From a checkpoint of a small mixture-of-experts model trained on Wikipedia: 14 layers.
Below are experts of layer 9 (counted from 0) of a mixture-of-experts language model. Rows are named router (the router's row for the expert), up (a neuron's input weights, with its number) and show model dimensions 224-447. Each number is 500 + 40 x the weight over its row's rms, rounded and kept within 0 to 999. Numbers have three digits each.
After each expert's rows: "comes after" lists some tokens at least twice as common just before its tokens as in all text. This comes from a sample of Wikipedia text that the model never trained on. Tokens count by the router's weight.

# expert 28
router:540518500535448411473467478549546519462476615555437516542529540522450494503457460482582589537463507575414439478468473532496479576454535427507533519461454561451505460531478471508511490543434522514505496515513453517502438485451494535469508442513480467532473584460515480511432550513506534523435490513496504504424500470592538509470502403540528514400453561488507464479490413472508553555540479454509497493510445477499494549538499534443496480579494490516474510510561504531445528487531563469489513537502522516535476489551512554534492448634593447503485482460471441528460590544546570542461533497514488485512495535505531499558484506596504483525480441535558465464516562550457541521520
up0:440462537491476463417563548552467538462558581529495537455460477437521540509460482508520495492464482481507478517500542533540548490524494544522526478430571482485464447515528491493555510559416546497477478491528488453491554563540489449515503498526517511502526537508470553512522479573517519476487534513557542455469496435565586445541476523415512478462525455454524404531517488560475524515486483458535462491540450544498554493511504417468499432502444520470469499503511518503587554519472511506529535442600499475497518507480552531541522504556486554582527501534453444450457518503537487537481538519462462504492433450494419472494488477488471441553470454522528504457460487494494489484513
comes after: " |", ",", "-", ":", "|", " by"

# expert 31
router:520469441529454571465488502474521484547487447499489503486559410471529602510529482532477513542458451498492435544438486490563559542527499454529511483409511505457509575548487521432521463446453553462549567442512541514536516531485530525530448478538482455406472514490484500587536489434463519463483536475461540422537515564463450548519480524594471519528490517534458516506467527496511536482561552512523545508503511496515550493468422531503573569425449550480494470531571395505515540463559516495560542439494461511523525501430492490544533469519513530502477488523548551463524538495490505488410418558492504514491550470460553491499550497439459512507503444462528508454529512570540447510447
up0:537538458525476528521506515446563430523515526525523471509441477503558498499489540532485489484499488524522487484406512493554504491442542507464482507463513483501578469491416503517530503505473478499559475438511504545509467471487487502538457495497525500512524474482517463501496534474453509512498537451435493510452567476486494526517575480447543451588440476561587557555567477559482483487517480486490600487468487466528488457527490489555586542551443521441541540526502499529538503551499444543523435500507472526481462498455435470430449426543515511528591495551500534426547464468478495513489460433485514533583551572443518528476474443530532541465490550544444539473530477468489518527510
comes after: " ", " c", " C", " p", " \"", " The"

# expert 24
router:552508592485445467518521468519527494530533545507474512544487581513460494510490492487498519449477507552449460458555529449515482485487573480539568488573445548498554488500486577494506509506552600521486400455511512494504472471523459519419517548500475568528501503504495466526544483467475520491557473469470499559498488456425517475501517440584530392428483505449537494526465520444474597483600505519481512545517583523474510509566426461473532465500475470471465521473518509499500535515474527429509517532462496418551541487525543475584484448489561455454502494503549466524494461481515565506491519409461502577494512524510560516516485478519486529497481519476479471422502548562569519477517
up0:542457504538553555456438488493540499460556514474493519475393429504502482541504513463520538528532516549551524476470476521490404485465525521517493570551531526494560520545556435508439581496482427500415558510509540518526528544434532571466588510511489586563488494507536506471528492506525516485561474535495499478461460518571478543517483513530475474451523475496576510561549499472553562436500466491564500528502491489525536527519515477461513520536554498485463398504509515448537522499492435533443541545544490604543435480513516505516399492490489467514466469503516434480530510505495462433517514495547520510448448476517530511472459508507491494524440472437475502451481510496588545477564
comes after: " |", ";", ")", " /", "|", " Town"

# expert 29
router:451437510511485494541484521548462496430511510431443483456466452511537483481553468469507463429525490500591460535528524499459454463497457537498434577507532511481513553478560457566500508504449525510469510497501519402373535506532415530495474555552529511543568490473550501469439543516498525477495487493507465457480502475433469397462511522512494426485483517432516500542562470497494511518476476470429545558447473493534453517484461462473436552411489550497539504549481470481478532534551485498508476554430495527570511496579545489553542553447461542489471507463504521480526459541456443484549496450425509480534510461429494479406564502491440443471420495532514567476504411416479518521488
up0:452517491475508584557516539466469498533536450516473523481503551635555470510548528481555494507447438552514491517513470497458508449449527542455471500487489524526563572496511501497499511574475520458498487456543478490513451479407494467506437437512542516578498549476499561491485505543475483517493527542540464479501506511510468504476522559537573545451524549458527531569552512473487554549465520509522519518555521497446481549506505484486506439512515467478541529437567479509493472506546503508534459491571465400547505521456551478532557506405530489592476493446482524485528454531510468507521545517520545446517514471518442481451549561572540549489553495494380494543519516450442491453463
comes after: "s", ",", "ed", " to", "ing", " due"

# expert 26
router:547529542467511534463504556521484455505515488486489454557422562509502485473489496517522488411492528576514452502414491463470559466482483469551511523515490414562538510501476539501535468533518447552460520551510487454530547472506452497437465450554492511486463540528452448524479497510524508530521445535523441546425475535517508482542468482486556490459526546543530511491514498484509510493517512463497542493482523428430526538493551488530512479531466503466486579484564571501497471435471526535480484541423552514460555492449456583512438477540556579487529539515480498457489438557567527520553552480448532506469475543485490551507530499570454530494550476461444524493520463500444497550545
up0:538463481526484501519496482606481525474461516477518517515492493484504517534419432525486517465566495524598477578503526485552458534502537568511480489504408509519509520468516499515489468463478474462477450506517468483533503501535420498523555581584521525475538473504480481462463477512495519509474459491508459553546534515471430445440507484511444525482563501500504499472558565566498531533473564455451506571528574576530451529449473508647507529464512530546477528587548452474548467487490488580543490493460483412467481470507491489526440507457446552513484503459521443572455503473552495535554496484505502509474514492510459500534496508461482447514511511498429549469507482465444443510423
comes after: " a", " as", " was", " is", " the", " with"

# expert 12
router:500493473533541570511485457467498518467526486460536476506468503503447497445453448478533474482477514525457530550504546482450483459495531467536487547544470478470544502595475539568487466456480546476527488505493536512521487504480545503492559563489510471521460456559560434450577583430443499446461470470493504471453461488486499512512451428543508491465524445540485513439581511452557547432559473511443504496545546546517524416467469547482468471520478440517445616388501493528475479516420506517509495584525483478509534475561493572503502488503521488522471467464524552474519504499482567488489552471501432606498542459500432547489439514541513487492485478507461522484535449518494529496566
up0:510536549481521486527439439507459485482592530515540511556490451505441506526495471485559464484463488531505584471535550516515543509454526601490496505586507429463496509435435588472448466494468511488434441518468520510514484468515529450488435466451484583438504502520551510452498572469434509400446462501490522526493526487530502386423497538482470458486563565508501493545474524494491579474521496531509507538590536482520409502539450544511497553491467395550541501451513475477435600515501560516482517475551466392500552540554471547489514476485430524576533485495537542503486472525581556458470504499451477540553507467407447523482532470468531485515481512508435559548498512487469476489557
comes after: " ", "1", "–", " (", "3", "2"

# expert 11
router:546500552474456450478544452470541538457535467510485501500516558520551490472477570524481508489482490433466490591510530471455504493458511457496453436424481503498547508456428560472495517509562477497495545472421501491458481503492510522504458516517457469435485450544555545576524471468483453450456468573520442500517460533510436435494512486455565565565560505514510455464487433450391557499565554532506490500516449436446491568573515466572487480541511394466529540442456463506491521525473499560496479487560489445491418541525441461489527509492522579492498476483530504520510484542480556471474526471564531485527480556494478421495441524546462522504545508523612458497513482500411484519549
up0:555552627472471528476547541417516404493505476527467465454518443496463379478508580539473480455470508462572552475516430460492536514499487451469505482496514482500508532488496570517523531571527527529523524479558530513542467516521408535490474439523561432473517547443521499550486501468534507510596521481568551540465510505510444482579552496498525484485512506439509473467480414514463494482565463439469613520465504525509579502484448563578585544497505461559502507518484459511536520495466515481557505461448489473451508576540440491510503444570518583507545467475553503477527463533444523532516452477553514573487511555475532479522456460515485546611457505505493489518473512464420533500503
comes after: " the", " of", " a", " and", "'", " for"

# expert 21
router:483539483519493452571476546463506499506527541485526492514460524481530476468456452515526427526479556545472504576442515551494528470527491548523574498556521515468520517508515478513510476504432502550452503472410470541505422472503524503439536543536477460484459507511515463508573528490484487549448486550514471530552455562518462514515537415509536434486590472468531469442438460499509539539541465533505442550525556531537482550544430475536413471529519456530442531508461510507562521539470517563500466607488463544505501450508564494520440591442487552453488556498478489572523541476578491482445526523446532523505514508560436491531513522521515512500514449518477446500549451548466545445471
up0:534496519480457547539479538485481476498460454511505484497491500429516548489503550486427516525542486469518520513499519447489496526436467473451525494548463487492555556509433537455467495509570456434471455475440516511474551468471472493503471538538535477436494549436457467535533545406505458628536543493518456469514548531442447537492515499462555524518477506495492411552474467470420458510488488496500500552428500467492537453549531461487433493577458461484534466521462549522459496485450535517465503531536470521548543449550493482520519488511502579550440459500504506473555508492518531517463431470454497477477382550477534430534450544550551503491469583519552509490446454523528541456449
comes after: " |", ";", "0", "4", "3", "5"

# expert 2
router:454513544502472628575599557562583514527542538428454533535525472524486511483508512502454472463494526514548504496459478454497478454503510533518457520500579531489560501474513538503512428454513500530536460557469506457443537514454429492437490534562488493539465509525548429426513490512567550464489493502446496440476575446584475517460503514568461505496555506545562502502479563437514461443472492473524463481473464538475484501421422503557476531476520457496480537459470541514512525513513523508454403536507511530470519455517551443462490529598522550485492496518519541484478460486530498507432495462531510488422525575538475514436462536510532502482534464493496453490515445463459476479558
up0:504450503487548522472497534567579422554547513400585452494503516514508526504486517445466529526522456491528454537576542485459516519455578528521545497367550466483531502483514472523492511454511495466511512464551446458522439486537534578533523504486507475448438411497482523544534425434515494473534557420501495468507494399469514453543536542459560484453511517453497505556486444562529483494497521511452518466505547441535481510469464518511481475496552522568544496462481539494453515531463498510550546472455464505481489451508536504506486539470433438539538545490541552502500534469531506505561485486492511423449561538428459505438505519524505539418565508539543533478492483473551507416504
comes after: " was", " to", "s", " it", " is", " which"

# expert 25
router:468501516516495452434522491442492536564510534495553498431452466510524535509518545487450447407505509500529455536485517432473591544480526437505498433535556452488470498466441525481468473483498456528466526435537498518511484488534479472516488481459458541490493478559487495496452501471456549539506555498518524571537460501433518420476440562491487522548499448543538449549539470639535468506463611504639573480480478495494500541471495453564465475468504543455488482487451457528542469518452501506517533492470459486503491551511494476446544542510449486526480490515549485531506438497563495463588518511508542542495467571520494501518478461476464530492510569535500597487476454430489473534441
up0:505495581552449539457487524486538512465444480562538555503455531506500463531504487491441509444468513487536430514512411539539552481493466510492525434494501563520503448437505494498511466509501564420439434543473515523459482544470557445523516516551539494397492534503465475444531556550473597539478554474482487524574511547497478490588465574496555451487543503512557519392489441592510482532501505505586444492487623521417510467493554557498490481462491515518487512476527511490544522475412487486480521450519537495451519526525472484492465442511490569532581501510474473554438557470539457457545513515447480491479544512544488480484495510495494511467540500496529473461509432507499449526523
comes after: "\n", "-", "==", "|", ":", " •"

# expert 19
router:532512556501518441464532390497560460604495549467544446537551547504430443490569534488461503519574503526524438451517494485509562486456515539484521493452494462424492470507492489525491459464538550543458440464519501513494493515484519509523518500538506536526502508462560510548497568496504523484500482508480486545527539453473479496478526491415556477401452546422511443446533557534553503521457469454452533509504456520540510535502545468503464552488505550504526531512515514530510457437495527495501491482547566559481491509437506521492523438529468552504440581528562434565480464501552514444535483517554512541487468515543463500520496521498486543524533489491504536432555560460482481553567
up0:536467471425574450489476437488462475530493482504532493448555454546494451470522428585469512454460460527484466517491547547512477555561508429575541466521495461513536500522513480564497460551506481482563451437435538460536556511480491466588429419403631498481526433480526440541476528480511424442542514487458513475478531535571556437482534525498536507490543455555538452451516531450506512514422522442505455521551562487580498480503520528474520473513474520541493503489521459493498557424475462500517529488517527497591479431501574497563512513483482511489516526506519502505538483428568518494527473436435538521509539499496552552487466530475467488551471569543491462472578514466501512535524
comes after: " |", "|", ";", "===", "==", " first"

# expert 1
router:484489459570477526523519534519517470524532500452518479465518526445514550471429563472499489477484511509497485498546482451457538500492563485522490449507561505452525449463477605428526506545483514513507510484520560510547492498487537473502539484469486508494446471529525515509443461513475514554512537478534498489537516471500519471497484550519534469537476493553502415585499480602440505461487572498586501423503527515489498427521554472506416428465472517491491451490505490511493422447462490447486479489497466448516469490558487556429600421441485467479493515460497480497549503445535555548556535487408470438461540508550463495499502455457493490474436435524493483505487548449552509521367
up0:514525468448510550481548490461466470454560455554513468440503468478484571509569485472460476442548535504508440512592558455485555557522566521501531504486475525389510514515505463474502511490498513507440451392478499474561527479455533520561497458527529483469552500546521514522438495513549561570553502483458515481481493492573531474556507539458472484499528488487523514482518573482486489526468543554525502490505516446574491491500445490463501490552483421499523518513517511562364528537472491449496436504479461557431510427482505484511425516521476453501555549477436519518533550507540550495560508492464507472463458530443551499456517460483528545528475561554419502538554498468484516553507
comes after: "\n", ":", "-", " (", " Born", "ed"

# expert 30
router:417461497485466498528487556520482509436530466459488469475542498464497501574450473523423523509507547546525533495592571486493481477541475499530535469530477520528481416515594515507443462479477473509497496470490467519568512513515458518524532523519557452445489491497524562414388517491499526500526495461490482512464414589558440528479503535440491491510548542530515443516544490441513439496484479508481569462528506525482534507463556448526482501446507428451498560496480503479505492492509478498533550523528509530424423537554566465509552548481470449507479464456473567563526529499448462565566457466516532483499492507432456559510512491493516483449516510471491527557623471409478503505570
up0:523488591491463470560514445443484525523432482456516492473522647508529531582420522524472479566522498449512467465522497466507467585555460559486446572505480584513510495516501416484534587484483481475490502487529551534519474469486452558486513513525502455556499480464561499534461516473563570519491467530499466529462492506492440538490456519461537554540550506442475530541530497544554503489490577470502502446584487541495499501468560487441517537528570424534467480576448449417392516467575496456519562466521511497504490503472465458491507450525541579483510514471603579501491510476564527547447468469500506424541567503461524513486457483549531470536557507439513590493512544507435482456533
comes after: "0", "9", "2", "1", "8", "5"

# expert 9
router:463552491530541497461565482478530472459494536529468472472552497530419547582472504453414527544508555529523517423464492505460470538478533518509581559485436505495538454521459414505460467501446455568444581510489440473503521473472463447494572540459509552468492491515518501565581412470498428523551560452447484488457456466494489514542499537518487433502464471543488538512583548420523530516524473526517472524534468505544512462555572504463499493512518547437509560488542510538438517446589543480550485430549472464469520439546417483536538495587535514611478502519538533565552430515475521507544449452537556529489530505544490526545473516595421458474599460481535478519525471480463489568510
up0:518475420516462496485471567527492470412515442554512507486490501482461494566505588496471504513530512434417432501540546478432410453467549528500506504559480524467426469537448487500419506533529434488521485490442466565536507438502521466479489495455524458518517468570500547435468467532520476535509483530527546542454515549524416548474508544523512443423489553492485536518521490514474518447458458500538480480483536519563458535438470480517491536457462492462458457520483516422504549434531488584504472539461499504541507485476499506459462464487537503478519510592446531514603477512505505534516484503476543420468527436550424536475482506427481483513515476540472473473530518512535558475548
comes after: " ", "1", "2", "3", "–", "4"